{"n_layer": 9, "moe_layers": [0, 1, 2, 3, 4, 5, 6, 7, 8], "router_score": "softmax", "normalize_top_k": false, "router_logit_norm": 2.0, "train_tokens": 394200000, "steps": 6760}
Below are experts of layer 3 (counted from 0) of a mixture-of-experts language model. Rows are named router (the router's row for the expert), up (a neuron's input weights, with its number), down (a neuron's output weights, with its number) and show model dimensions 0-255. Each number is 128 + 24 x the weight over its row's rms, rounded and kept within 0 to 255. Numbers have three digits each.
Before each expert's rows: "comes after" lists some tokens at least twice as common just before its tokens as in all text. This comes from a sample of Wikipedia text that the model never trained on. Tokens count by the router's weight.

# expert 1
comes after: " |", ":", "|", " of", ";", " and"
router:121180158134192167141102169159139163124144124105130140098092106164077094119098106106141118124114128110125132151126145101121128166117150141136176108110100103137137140133111118134149146101104116127134126143134159131117108135159112091132074106182133097152070170104156150125098104075174128083125112145128149139158142100120150134142140114131160121148104109116137123121120177127101132118143170101127083118158123130139103160156124137132090122122147131101106159150149137161087113157112091153124114155117129131135128116114121101119094146120138132141118139169127130121111129145095127132154153103160159108163181065146126127084090080100099124133139082116157129135109124174101152136124160134138163135113143138124112104126112112181107126086109122130150068114091120131124132095170142
up0:103099146106110122128121087161114102096138114134144111158148116165139143102132139081137105119161151083183171129114096109130125131145192146107163106145124138110126097156117138160121127116095134085156131181134115110122119128186144088120104126153096156124128148123144144142112087144110115106089099161166183135127118125087108089165136119097146141126173166169122144148090152117119136133148094116134135107111146152136141155111146119127130144149106143145149145141125117152157128093114152118095128124123121092125153152167108165141094154116121117126139137144121108147139133111135163086178144129149127116102140129138153122077138120090125100159102167126118077133103133123062133125076118142103143153123105086101135128158106139194124172084154140170148125147134142134148107101136135
down0:169136111168123103133093122107103105127122138104113078074121108101133096130125154150114141103090127149129109137146157151109162127134127139121156127115129164077099150141165114124112143143162076160113161109127100125128148145108136104124157105141108155091171112115087149089152133143102118146175152087119129095138102132136128181134110125119084116118108117160138167117135125107166116098094132139135144149102112082088124156134126187113121108115078150084132097123123122098120141122130102116119109156078081154139139161132128130121115104140165128137152118148109108156126123182109152117137098150104100168096125159121115157139114139146124126127127133083205174128113139141130080117128137144150159134086160158087111159110134152113157125107121118081136089102143130148112138148105107
up1:124127113141118140187101133106159166114112137137138158128125100100131137095164150130130125149143133119151095118132121144150105121127101170092131125150108130119130136088143140082120135130097137176116143139137141129085090133110161169120128126144127126155117098153178134130174129148108124154094176065164170127181138095181141127156128135123140128090119198142162121148150072148145107132129119127130101178151125060154143106115100129137164115090124116140137104165086112122131094086107142104121128133138112148155109111161093109120124139098124163136123118085121108145081115126100149106138159156099146156124130142159149139152122139137123116158116089127122172170111130131128138126131101131134102109091140125135167141123142126187103108141089113137181138148123148137097177132137161
down1:134146110047124113099129150129126126119082133120151126147123167121165144146087116146112099121128122145127134155084101100123118126139171117126125116054144133144116120097116129164112115135136106104105088109133106124124151117152095069128128147106131121123103124111084115144102135109133099155119140125148089082118116148117145150143104191152093110106137100101139180141112135101103110159101136140087149144138118166115170143113127113120131110132125105092158159119152125113108178142084126116150105132093115132112131113114120121134102139150107086115164132128165144104127099105148147127097154108125087111170170146142132109116121094159164124109101137153118168112137151148148112148111156114154109176095093113137178116141164148097158146166127074127076152116134119121163076121135160
up2:130132115155175129117152117152094127122113119130111095113107110181091146131166111119143115094124153158126123096134140116122168131112155151102118127135145092167161125095103133056134097143150112122134126150106138135108129125149106126116152100143136119145085085165120168130096124132145062127154128116144148125118113107101136141162100148126104102126128101141099103113141118171167155109099106105135143144116133113155109130195158139138126138142178114098090116138082137092140149135153141118143109114143156078154139116162142138154141094144136124186118126131168139133128088167156109115089108136158124132114126145127133113135138121085172156132140105109179138127097127153127095147143076139152170157117153135128136167062080125117163139096124159124104144122106139154088134167170132
down2:126114132133110136148128103137157122132143109142129133098143170075114118116137091123106155121110156107147141137157157131136131139145130101163110092119140146076084153144170117192133127120095135136167137099142155163128132082113144144163139149121145135122154117092132098104123142120142182115137165137101152149137104140160125115142129113192110146099141157128088112139126117125143117141096127136112140111122101106104139111118131126149149136103163149153169158129150134117160132152116113140126175084137126098133107135126054132113113147115149115174096146135101159111122083105114131106111082131123116126109131104163139147130124098173121140106088145163132155142120156100082148130164110080104104132134121109143130144162178113152102183147172096188185121129101109132116130079111087
up3:115146109134126176140112130158158133158109148131098191101172151159121140104107110113110128094130136131099115102150138133175122151104136101180151078130111188111104123096119132126131105158150117094098120159145103125144081124107115135137121115136093106104112120161091094121091107119120103142114119123123153117145110138072135139143143132092144125136082148151125137082152153131091145152134131135118136157121136125104124134110118135157104127152122119151095091098153164171130082142112101079115117154120145165148116108125149084173088120130132120125161175106122128166141130086092130120149142144128108117089116148132112098098109133172147103125169117097140174122100114135110111116150123127105091126119118078098194121130126162159141129119123156106188178130125157150122092108113112
down3:157140152104135099111130169152132119132136107122160133169137130102097143115154091138147141125130111084154072147156137124103146109091100148099089138125178103099154118112141122106105166157089133112163153149095150073107157110094124117164175139072131146168150107124144096133149129146114134100155113106138173152115121134157109099119125156142162115094106123071141191096096107138078100166159085167142139157119141132168135118137117173117153104109117131112129117153143111102138161125158166117122143142109095123128154122142138121115130127136140148122125112134167149147110089165122121158109133134151156150153146185105131116190132124118107117140128144119106105129168133144124147107123090128085158145147124133112116130116139118103101158121129119134111084112168135130173126184130106
up4:102156081123114088101144113130118137191133140155137131099141130150155163138156188175163142141092150114118071145156161120088170139127105119092128151170122153149092131153140106151150153135124089115138102080117170140130119117125112152138105136116098072181127123173144131106114136170117123152128132103130102100094108134125124140126141114123134108109128155113149128100205124109122105141128130167148147134114137092168155104114115146155125128109154125132154147178122118093141167163098146100122110134117141142159129157094118098126128076137151116180146108130134148147145145116136110150122110120132100113122116151120114122121090143135141141161170111122088114114133123141110151095139132158130106182126129128114141108145112108105178116140144165164122086134129078127165160075126145
down4:164127134098130163068166148110119143133126140128099166095138110125155171194131107123118111137186101167132136096166151122132139112118098131120135146145109176137110133117145112144162147103139086128069138121136126142133093115158162109114118146130108133125090119118151123125181118113137088092121114117130167141134121143166123114114119151109132107136154126117105121134126083076115145114136121123121096121109142135143139127117133132108124117120173107104120123108119140163115129100138142133145135119175105151134125084131089117110136105087108097122119081147099163162134088067161132140144155104120134115164130122118116134104114086160127068124137163134091158104108113128087117152111175114156118087158112197102135143139111143157118120093081101135117088103108144181125107176149128
up5:095161113122133161126098103122093121108092115136140127107143141158100095085141121131128125108122101044142116157119110117164124194154109128106157115104169104117122136143189112148130151113147126149082139148155122110115113167115136133126121132137128147144089148137119138168100155112112100116133129141143176111124147134108158126134122127108195109153170126151188170139139151099075158128153102171160102118149133126130140113096167138129120110109160108157108154126119181078131112147160125132125130138137140171129120133129135128126128117151091134148122116124092092124118137111124137160119170110117135097109117173104084138130119172110141148162144135198131082138123111128118149124153166097163164124155131140148105153104136131125088145135159140095100105120116136151121109083163099
down5:142109120116118106142117162140181118167155112102106106129169111140147090160130075099122148133120164118179133121142138100121164116133138145131126131117091130116198136140091104109104081137144136127091127120091155137108157144163112139156162107113126123120135132142161110108135153158138127151147160163128151123144143157152132117159169122137126151114131077109148072158136105107154132096113114109136095170090116088149079108133138186171124096141104137132137137096082146145138120167098127125123124141135121105129149112091180150092127151145137143147155075133114125131109086102100061131131102110146116101157116143142131105077133166103161104142137133087079143120118127149119121106105095125138095146142185111124158107116100151128160132111116134109119150143173132119107151128126109
up6:100160153104119122106174106103140109127108098134122172151115127130134142163107107151094127136109125138090104141106103160131097126144168091114122154127172137103070138118114107140116154133114152172152139145097124135142092092129148159151129134155148106121085116125112074119123115132109145162132126095166126163138127151109148132160130084158132097134116082135160170138117188156124105125127137130144125097108070119155153116099128123165169150104125081125109131138101104134117125118126109108173145138135123134156109143119149180109051160121108146117092146094131166180132135162100145139091092099096103121106126138105121114143071121118163141155163184144170143128123134135114112125137122132095128123114106150115121119160138170128137132085137149144132145163138152156123169129115171
down6:137139151117124122154091178110104124165137110118138141141114154127115125109095111110157128130145106170139106157125123126102139140190124150136119130117113111145134116141116125133144149082164100121135144137165105135111132134094083136163102154145097109132128143120145150142104122112170136112104099128107099160160098108125137128148169147077089118165140102140092140105133128148120126133159102112170150136123137125147097103101174095139130129150154137071135139149147120136113118122121111147131115155153114059133113143101113068073134140150131162098122178135115158122146118130084173137132133128105106157178098144115179145157095140140136135116089099123119190155182159131179160179127142090178149099115108139086100127119113097109143103101156101114140130156137101140149125121121150
up7:128134112123105140118124144117143159121127110125141123124105157118124168154145170096129141112100088126148105151163138152097145152123131157130096115124108151148119072127113124150152125106159080102144135156164090112158067133157158107112143102124093111133121110102152117117128151145132118079117142134122100090123159120132170100105110133153078154167133122121099129115089142138166118132149130130095122125177124143153168166144125121121165127095099096126157126126156131121090093153133155127151135173153118161120124101114121142129164133136122117118111101111149092143097172167100179147163117144130171099138131122174103113138158105109133135106089103088128081131150137147116150070119091118144146149104137124153080092135059162117165089099114137115094112138129124145154111135153081
down7:089112129134108094097132143138132121144139115113147148146154102138110143124135134165122132149128117114115091106143130096133139110158094110150150115180132137115139141140132117118097132097138165131166127110133128127132100153094127116139159168122060115114142115122063176131074100092177145163113144150142135182090119098158119105120119128101113169138140110113141079161142122156113118113072114141126141108125128118117095154109139132143147099118140076113130069121165137101137180134144132083167137100104155196131132138135137095139094119115150144158165101163139158106137119074109132141126173078086113098126083122132156144119155113087080158117111121129137127110125167152111105102102138120144151138141107168119113118089146102142113155125124105099124158118153150117120111116138094
up8:102157180146109109137102100145185128158111120143133136146139124162143117121118081144141112103107124143153164099118127118161126123117119116191133130141099167145129102129094137159156121075125064167126097161108080115146164104113152117165104130161134159107109098133137144170102144126107107116089116130125080138110140128144091120127096163119094145143136144113154135094146161096075140104116148123111147170123159130118140154141139167152116149110155105085112157090060134099100127205115140133102114129140090104096115135135129111117094131068147129137106107091116125152132120115102166127152101128104126136103117125133136160194140113149133136120117138127140118138123109170160157121134103135136140094108151105137135120122128133120121183118112072133121124152129144119135109151154158
down8:098125142090155125127139129085154100085138101149127099120179102098104140093130128128119172115134111113128118161149103127121073130164116087116117103147129149108099140108112100103125123165140128127133111147166087129121125134091157177109092135149120160115159096136131140147146165122069116133110113138103146119129105161167130192090147149122142123091135137148114130114155095158143142128153162140135125125151093176157115107125141103114102135090094185127135111156149115149147132116173157137137128106136103108131102136135131141142098179158172109117097116125107139086098126122115099128180136112131113152131131124107159121148136111125088133099121147180101145141144084106139110097105136090161128104152136165177117132082102107139155074160153083136131160122176133129144121143134106
up9:140140106125148102140159125142107151104158127162102104148121126104090142089164123152111134181152160135129119158147141115092141082123140158117100132096190138158108115112093136141158148115128107132139156112127132135143102136162097128125135152131116120073179126114203141154109107083126120078184126100150138124115154144101142096127132076126117142152107108091105149060099116136116132139109142104130132129132120142158099135136150151111136121138128133108105096146093144163123121139133139073134158114154145127105113117184106136131152140090151102160130126106092111130115137149145119114131169137135150159068142174128110128123104129165110113121149148124121136088146111161138132089138095117167115157165146084121134101125163155159117151124151132138099127124126129160084171065135144
down9:129097149111112104147149142117107114119119117161131125121120137108097111115121167167141127123117142120115092108147125156201128122137145157138193136061072107129177137133093143127160127119152151152119136143113126159140134146119129148134109138116116119111138136101176124146093174121051124164128126078110109141101127123133106158137136124152124128100154153122092135106149165089134116122128149114113129169143114159097132109170156105142131162128155139143132137121132150142144122115128175121175141128139120129096144155126081152135146111112076134111143135127125100153150101177120086097128193090114135165137164120125158077172178147152125133120118152113139155148172140132122135106101119141100120125117108161131082097111155168121173125158097132142111151152132149153077121106105132
up10:144113108145128092131113105149177153121157125152153095121134116133113109145095158144115144150092134112110117157094147164112125114111156157141138140103073142113104173079143142097135137104137140160086133178188119122078152156157114110168129128110111134097124125129111116150130132168112125151163137087139132123131090118114169105108133087103113118123107160137140112121121142151108115108114137115081094087156089102142130119143132121109124125147162105143117156124091112106133130134136162136102161126143159155130104114134121094106115148162102105168163087124141109091144171120130064132138134162149070149131131108124126083098144159077130147107084125111192110146128107094131087106084148124137131108122134130152136096114155104113156156124079105166127116149120145135139126163089143
down10:126092147097170122180167105145139111091138141084134126144144130125131124132139106132174144114172120129143114148150176127112144159103171118137083082143117141126144144156127138128131125112191091147149120165160110117109071089137135149108093136118082123101143144137112113093105130162136128150138131180101124096108099092122147129138152114125170118151147144125136148170138127089133127121108141113102124166136109134171115129124125156150109146102113155122137124134150112164117143106149140113133138083135126108112150139151097117173092128170117122105153051092078117164127137105126131111108125089160160105130129139132126122142125173137154131137103177127142089131112166139158156163120107127148174099129108134115161129105132157125119087133144088184173085088139124104124130109115160
up11:169121081150138152141144135135167104124103097125174111143091135116154130163116098102102113113131139142103114090126129135122144121127129129123094194104129121146114145110141160100108148120159097140137159104134132098153109120132136099142185122167154110133147104146081084113122122126139131146089138142137109107155104139099139105163156069121143138147110103151150104151142114142105134118173129159086101120168104119156147167121158150136153091146122094123115156094105155118118096140153136120128127098130156093128105107133121085160137115149120123139145086191119173183164118122131141152158166133109095135090107131111108126131159106160137082131114104120067125129115175136124095129148151158059138117146146114078168117103097149125093114142149128133125119136091145149149142103130148
down11:112125143141125147095108082097138137165107148094100154136130104157098154138121153080060118133117159181112117106117111125115131104138130108132130134127082095080097153159133098114137149129118151100115151133154125100105139089121137166150096128106125105146149137134158133152152068141122122120095109113120092140103111112122123104132152147077178110100102136159128123128134117120145099187104134133100085120099109135115120184104092093142115159110127127109159138143148146125106136082135104132151134141114123161105153104128124092162111137176137154135121128153070069092173117192143163117103137168131080068134120165141139138139121167137125104120103128114103081109130112122119132138110137125136136100154146106137143147141167115102114146144097140139138145110129174108110146136118159
up12:143130109115123137131160124166115184116107128147136127129132122090213151131129125124114157143104137164151113122115098111138148139133091112127151147091146123104110088136135136105125143131154129181127094158105101139107110120108096120156147125148123073120136143094119085137124127139136139155163124140120106165138142099129141117086141135124118105133124144138141174119153106141129168138124127148121098089093110120074150124106160124103139163129155097138145177118133101123175116142100159149114131173090132167100083150094098147141107146113170170123118118123051119127092098152133128107147103121138183127120151144164153120115145153156106128129116100127123126143107131116151114145087110093104135128141180135123128099103084104125078128121109127164130160091136058122129073134115103
down12:126131138126133149063107083122121128147121159131108134123107139093136153091115100108165113118151156101167142161142127118131116110135110155155108134100128097149111102157136130156098107133132075148120130088150112118134150148159134141121130107106146133112090092123148120117102144167136150126129099097171075137113113115097114117133148162137171080127084089119136129143132158112109154115102074117123143150122116145149146128123118123167086103141197170138162125139104151168127123125177116117111172128147111206133156116146126133118136141116147126140122117144168116141120186104140106155124140144133122103110117124127128120108129127118098121120093142130118131176142149137132109115120140178058116151177150169175136136132175117117155126136166110106167107153144136193125113133087165
up13:112172128166131113135149162115149141211121114132121130151116116154122105117151157150107106103136106172109170081102148133123134167129083130167124155135163160102102165103137116156127139123118162126111109135085119100116116148111096132114135148181149130137098101103099159109106096109123131169126163171106161160110114125143158130098137084138156125110143132120095096104096120128116135128128118116144153146108131123120115129130147112122132101075094154091131103160148115072148150035151137113125118096147097108140151134171126113137125124127163125123174153094153085162138139117107166148099120173140163126120133131085126098094168091130163150147106174105096140094157127118125127127155128153154127143109112156128124124110138116102120129107167099101131110153154145127111118125117112
down13:151113174144144114144098139133089149090093106134140141164127123127113116126128107122109124135110144143082141110130116150119140105097143089075148130154107128147083130152122150149143126147133111096121122117133115085110139139150110094174128169127149073142129133134125124106144107118146087151120135207138139162184117159107123100166111131119065114158140136135108123140131113082129109122130117157108113168156139125147173162151100126151141109163151141135161148104125121181092104166120104168126146144105105148113151173118126104077146137134124069108124085176134165161094120123129139131108130178110132126113126135126128144163177100102168152141132102154123084131097122082091115155126126120097142122142146126118138125135184106100154105083128161139146133138170137133123126117141108
up14:124108147106189094149147092103118147151115091113119137109121097100100185116159134098138089132171149127136122127148120108158104124160100126131115145116114130147097136112100100117139163155148174117129116098143104130135166092159112107143123132099134080127122135095160130081135131134139136102120164140171155090104113112155171102114125118126143105129117117128113127165162115109106103121154129172159132121115132143106131105138134110124094095125180153112121172116159183137102141128131123084130102123139066143093123129107126142135103096095157140153142110094103112122153145133096161172101131123144129172110160099117162123130200118115124101154162140114157169158083120111138155138136099172170125109139119108111149175140146117104131133139117108134114152173097167106159118117165142
down14:103138123167128155086106161112108097108106156117155103116140152072158112145136105117127164130134132086134101132137094127150153079134154163133122137125095139149109110138126133126111115117140141108159119126107110115110142133155069103119114118103138151111135144112080143121107164136115134103111129108149134090101161128101152135121112148094117143149141112125142131126176128139143104153095152175130165103165107174125141147151108093137112110100127162120085172122122130137123151113100120139173148086115115135127096115157149121092143133097125140173134091129071146110131137115144131140127122175161176165196100153124100102120127147123110137152100143125089141117130160160136110159190144099136088142137094160103141124150180118103129120123106195144136084134083154118153115124096104
up15:130171167080120163135130138154157161144152134167153082142138141140111121134136117178108094141128127172127163156098111097137136132126117139147143117126131101122133148174109066166172170150173166156114130108110143086127130116165090086159094187152121117110076159173124092126138120128165147105145135141111127145130104143140114169140120142140083134163062113141152139135112119145132076122136134147134128151148115115153130113134167139153164152144150153133107125157138142186103081121134133107141151169112151094149118082142105119137148156170154131121105155157146167167120102126129111144118116091148154082140112126130145126133138108134103126110166125144123118151131153090098149151122102133127130125161125106145114090132131116114097111073127122139111120148141136084095118119157125
down15:111068106148133141139100118075132108093155148063135146135138139096168099082134112134140193093136191126141146078110103141127143086142141119115112116136123151121108119099075125129130110120133153109095123122158111117126065144096128114118118136143116134115131095104134167141110136176109121160115101107103105102066154129135144106101144171154115109144121133125118125120103121093095100148108132100153125119108122092142106125130105119122133160097074109142157135171162136097127134108110143099110141135132129150130171144142122122140152093122085070106135129127133137129133119110085134126122131116131165126100144123149128144152110187160164150117132095151092162115145122120142139132138164144162111121117154153129181114102096095081129159152127129156134146107101129143155122096112068
up16:162134179131102132129105153094124147101125124140085140146113143133069129100111150085147143146121155159155126116148141172132131089156145132120063150131095125065112128146119111104107121127096138121137105141158150103100174140179082155154114087171143090107156106105106147123095144100157152109159160142120107149100118126139122138130091121134116146116129142149149119116101072120134119167153103123141133135127110135131161074108145142131081137097149133111137130079085090108120114102094105096145112115124120122143128100114128110134103131141093113145111103105142108144116121063152114112129173120119127145125099109181139124141089117139132129084128158121117098149109137145116103123145185123156136147156179132154120142145121141104139074099126154116113087146150119112159165159123166
down16:076130128140137084100124092155143144158158164126106107134131137143142163136106131147078140140162120139117121105085125125146125141146155122130210080070141155114155128107195098143139102126107109156159125150071148149144114123124118107107122162152117137147121115076130164125120108105082142129147095142160160159129174084131142132146145126114103156118123147083125104112138102128115138119108129153136106159154128123162081121119129115112160109126090153139128129116105136138100154121133133131110148093104105124097133114114144096078104112174165117125132146142160117103127103138110156105096127143134122122106087119146141174119129089120160139171106158155124100110126157174168103126094124161119104092137146146090119108130098087130129149107093133164163135145133140148119130151165177
up17:140092147130146131111141072125106133105153166140109133107117165115196123133152090136139093083094103107089145127120116151126139107110098164140168093114097104125148141103169130186131145110130129128141152125158184134138160158139116088133091131099158118133130180201106093153132107163124094120114146110101129127169152107141156133104160173107122090126138103186139114123091074067167134162151099130134140129131152116126129094108128098124156112160166102115155117119146114180107116116128152155086114135110132111126129106113111120134119112099123116114157115101104135138136134155134154132134124145106145137124154121122092117149106157107162173151166144126138144107099130118130141099102151117124115144141152106136118166125156125133146095166100158099147107140112148093085140121160148
down17:127134137085102131151096165149175113091062171117154115105163189179138113096153137078125139108161114134147096127116075084138114153099159101131157156141165110135140109125101166134129141145144114097124102075128089121146137114107160164106120141094141094115146116119126131153121139150149128106153103110123158137151119153147132089106137144146110131126143173129135096141102189154166095115106153130110123101106093131111135102132167150126146134087157100127127100098092137115131091150101116163108123117137090141148132127096144137158137129135124128136108136116108130088145129114117105091128140120121139146158132168165150162106105126110097115109052135098146113099126158142123107108130135096102144138123173111145125150121148132112104117116119130111140096107209152102138143109124155
up18:148100142121131139081146119166165111110076125123168143163115138139082141141123099160112117073097171131128074111111153098160136163132145162143108158114158137126153122151126106102142164129127095150113136112127123125123113117126116124139133129088116098123159126167146137144108095136134158100132124128144140104134087092146137129152141150134096123141160128158155115110130164097153100129121108112107110119130135207109141101170113149098120128089134155099151116162106094142143110121119149162129111107091141150112114111165155153095097091124104114125103087115133168105086106117150129107103120086139141108117093101147083126118120118129099108138154121167155159103179140149136164145107155142160110146145122141063120102111058100111134090123131118109137101140087156139110118181111136
down18:127152116169094143157099120116113142129160156116113110131099132107146148139113120128139132119155136133125158160089104108123176173100124122133126098104115138094127120075119143133129117154154123128137110124131126127124105135148120111113129121151125094116095145112096148143096130151151094117101150113128085112093121207081086155169122168108113124126155101095084132164140166160147112123070118122110101113168136083161123165116125087161126117124129128101143153151096137128180137132132128127117144119106111132116156114125101162091170127117144138157152087151162162157137141114080137152149118112182132115143178148106167099144172121096128112133125099104113088127110121149118087128108122175112137089095135096167098128119172164129115125137108137151159124174132084107162125136163131
up19:137137063094115194095101149184123117125121111118147149119110167138156124092139127131138114099159134107123127157143141116141105171129145116109126080148150117107086114123149112155090173122154119121106176125149124135116119112143136142110130143136132105117116110142160097082132151129108128144115127110138113160140156102114096108111126085113150138119111133126143078113136130167218122173117146140129145112117104120089099142158087158116151080108120161101145122085129076121121122116135116169131124130170156160110122198097086155130109105137118145141159099142098143103144135149147130145082142150169123130170149136105141138158123095107135114106122135129148159111136127117145148150139108115106120107108125106079118124098155093139159090114112119159069114126164109123140132134109083
down19:134085085111111141143129122088143156104102121136118072133117110158135119137166135141164171105137126113179154143112149160132137135148135082109127116129124166068118128137143124140115133139141123149154120129108102157135133129097127136114146133111090115140114103164178146135142110086107155087077158165102099133118126158111137124087146105092144129129114109116106155085111171114150110122093155116165163133134141166128091167116117111094147081136113104103150136144131103128154098089098107106157127121158144135157121144098142161127124123135140143134134116144129105089107143161149060094096120135140118152154142066085126126182163110090096107145139074161162110164121135177134108144115093136143088126127139141140141120141153124143108099104182133128094105136120140128117167114142125
up20:143149125122097117149140109118157096175144139121138102097165155119126118163135136138099089157164140090106145071108130126129134143135133140111115110158118100134158129107123162145138145144168155127108161125107134126166119115070150129109124140088072115108139120127141113140059092148115145126137146089134154104110138117133090154111123091097061176128136145170148103143179112093157139133178125134153091146112142133152138101170120135139182123096105143146171090117107159127145142137151112153124157145098136134112115154143120086150168133117085129064124113113168100105124145141154132125124124131125140109094120151136127117120138106134100075111086121166133143163131109121146139129091103105113160115121084136104104121171118182093125105107150119156126115123140123100106137132150157
down20:142144128162144135092077132171100171112133158140084118132084140162105092099133173082144126121149112120127136144125167144153136194131129136106113150103158123093144137143084163092159104129149176138127127128134147125104101125082163128153129133096178126118127100147151139160114155095136096117137169117164144158169142134135146124183111160122110135133102142114111137138156149116108102109135112153126074139120168166120138138081130105141136104122147124113099137136167184125154148105184164139125122146114083109106102133119116101121130100148111059098123142130092142111115151116123138120143156129125091131158132107106133141144139149135129119144132163125149137125113150163127133124151135150167081187126112124129116126145199141133125096140168132138117173095126132135107133163138110
up21:129137139119112152096121160104150131079136132145122102110169132150123096117132130131105115140143109137146138121120116097137122111120145137157135098112123136132112131159106118108142121140101138174085105137127116078121110153134138122156169107108124083127160100137135095147162077124104145113174136126103112122174097094116162102115111109135119114115141136141194128160122124139141158109134156143124149155119176132168140145097146168130116136132123140158111156124146139120123172128104132104141122100136071151129090163129051151101159109074126151080150130138148103114149114146156150127120151125111125108176112106141122140153084127152059155092131108137145103126077175133151167158100131099155084212109119109153160135102131117146136120127121101149133118094123138134095144094101111
down21:148133120143176145125137103131099138117091132135158156113121127163118179166144110124088131142130081159100131143147126137129153159128141131143133084130139173108113139120135117148121143105171103105150132114098100092145077149112100143159167111101160132108097152141147124157118145179106100122119113123152105122115142141126114190173103096129104143164137138122170117199152146150102131124135144103134168124126110138123113128138174145108097134123114109109094119147167143103125117178146118115116129128100169110095136111123107178120119080161102122097132116132126138130133173110175141163133150160144138158132127113115130143085153140108093108116136170136110143157126094123113143073094152108153149138130102070164107134141127155112114171111127124087142128158094159087090159111162148
up22:094139092111125125171143144115144095114119129185101158129170100103103120122122095096114150122189168142104118086129158109152102141165132132100172134136092098104151118095133150167103163150107078144149145146156117147132148105172120122103137090136121128119139110139144173097157115125151159157155110159109169143114100147147111114156130161145110147117134123040130109097117137098150143102099131142130059164105111102111125121102109121114140150125179154131119127112143159102116089125157117126118162152131140100120108152148137132124131134106156116130139153128113109130150033151115100150092132150100138134118155102140083155112144125120120155131166104150140147113132101153122111121160149141142122110153135104113099147153123145141149130123150133154169118157097113171143118157113140
down22:138139172117135127107085064111126137147107123122127137136099161131125109142108129133183099163115111104138104144121108100120124173125110131144088118137142144105177138149154168099163151102141165096133127152113152112194113120106133091149120113122134120112150097146096080133128085168117139096075142091123096134118122114103121115124109136143110149163099154170137157114114106132125160149112120100127108115148114147120113074123123135129078153141117092134157143113153083145150110122139096119138109115094159107148131099133192124135126160125144116120130143112130153152090149106128164095149132125126123124142134171139131152155147153089166088156109107089134159113142126130135138132097102113151135123124134150175178103125157127146157061124098144078123106093070134129119135119181135
up23:130141128108139160157138122127194158107118151101097168120158183121102126116125106176120076121160095123122122138083143160150168100110105125139144139137078191164114120079134135124134120120119126144152132122168138094121111149111138155133086137161146143143134121115169158156101109110122106117167142116107108114157093110145134120106105147148117135126138106126079115125165118126110092068138095132117134077109151178153102137124137089106105108140122127137133081113161125129152141103144097125094131137126094143130108123123133152082143095147131139143126185155127132152106111179126103143136143115115143080107139138105128153126148146112096115104129160114186118086136120147105096165137171099105121091152155103154109149151082115151151130154140098172135099100113111120115165114126132
down23:140131090110097123117125131127105093163103092129145149132130088111122128118144138103116146141130123163188121151174163117093117126132135094170115165128150110093102095131080113116113145137094134127099123119149140122113142156161147154140119119092059143138184111102153121153140131098069152145137140145100165109114142133095125109151106090126128145099128186138064136142084137188106171125153140112117137133120113132150108146093076109176110120152155142106106131120130130122107098115102132130139139145121167125103118101100121116146130129124151130118157124140089116169129127067112128169138146124132137083126166148147093155123151142177118118135133129123145095090125162151168088133108084180116115140108123119162137108158165140116120144126156133103110139122118131109160089100144107
up24:127133133124124120156157175151105163141098125168133114115133167144143131188108151105129157115121151192107066107149132097153117059124151133114185118113151125084138120126145130128085166142123131141066128117142144149124106137146180110151130147099118136143135102131129123153111105136131102110104129118156122132103125097127071125153128090104150136135150126137133098137169172101129104112141132146129098141081121134117117134185107114110141129074111157144128117159121099114149128123138133128146121152150088094140134132122145124101097117136180136123153115121179125160124158146117185151133118122113117130101160106127102137132132145129113185143141126097102105122082152164061102101100134133156131106180157162143121156133103123147166141165124156133155133121088134150156108114138105
down24:129150120119089134139124119086166114144109175127117105072154120125120148101102105163110095103109130104134145118136119124126149126160140144114107144115188144132120132116116092119160116111124136110130134143109121127114100115186114129141152154142119144120090181129128122103095145138149122195187120134103113104139168076099093149095141120155117116134132129129133155146162117162116187124151152175083091106106180108105133127050131144112124059158118124161112170119121135138108119151164135151117160121149076117162124122098108099162113131116094150115133141173117155121135119146126162170101135110132153130104109116148127122116149164106105141130118163151142140103135156163138173153095105155109136134154164128147103147153148171124103082125125135120125150136132113106143103147135108
up25:176080146127130159110120123138149117129093154127110159141128148125084104136150149109149125086117103086165130161129099121121139155117141138098131119158075140120122158165146136143109120185133105147094087111116099125139096121136133133136134156117131158112130117155138162185117132134135142118118064147114130124114117164095112121142086090145138139076135135148104131162157116136135092136140088081127091133133115144165138162197087152151130145127112130128091123091124151116130113108149134131096135139132120160137099130088113161155128135115138148131138119129087127127124136149103151138116156096121114159132101102166107125119116169094206148130120115125124157099102159105143102090123125177151135170140117134125153157096125126159110102116146132137107076114144085064160126158124175
down25:133161153167127122104134083173123142143125124074182125134130105117133119136154131150124107125110160134085160114134141148152121090161132095173128183095152101088161145105109137104138146112119120171128110120125100108154115120112126137120099161160121112138126134148138154111111148098096118092175165134105137092114166088117130073157144136113155118130134140132121123109122116092117092105154115143116116125116179084139118095102129132161104131149142101135111100169124130126117129142070118096167116097154113113135165139097161168094115149137141149147179121136117105123147133133157128146197138116126181123148172129166141092132174136110126103132104135123111132111147096126093158151125122109138112131158144097102084096145106121101153157135143105159137142108139146161106109060097128
up26:105175131076119119113102149128109151104135124135118129099151129135150124085114116176095133122124131150174159120138102172139098096130161122131154126166130155118118146071113112124161137125084125102087137153144144126132134170098124138178094133139144174154144157177126096140142160141107152094114123077117132142141140168139111130141131158154103176113105144120135119163135126084127146137096114169111107116134100100157130115149151129123179125093106141131108164130154108142126133152138121090140129121088140109117115132123125146140125118117076148134115126098118132171157100139152125105056079122099186131081175160173161108138128144116176153117141083115147135115121134110130134141129122111125103154138121162102080160125137097123124099142136091147165138110156111145152116115083098
down26:142147144108158132129122155104138145143089090120167112116131138149177157116147143115118164097145123108112124130139143151167142079165104122148111102185139129149110111149139138133111142150132126103140134125111127120149131056119148128107132155127087100114114170140128163160147180108123153143114151091126137124151140123067133128116111177149145134147139108094141089169114149125143109110115111140138136116087192136115130096133150087125139146133116102119163096113108133110114140122141134118132133144132147122095103104085128151085155172137137083107125125119101108142200161116105139110107164160102124138126142127124140117129092115089094127138095146101167141137084164106139124149149164131109186169145163156112155092133106157089125098128090107145118125168149088102164167149127145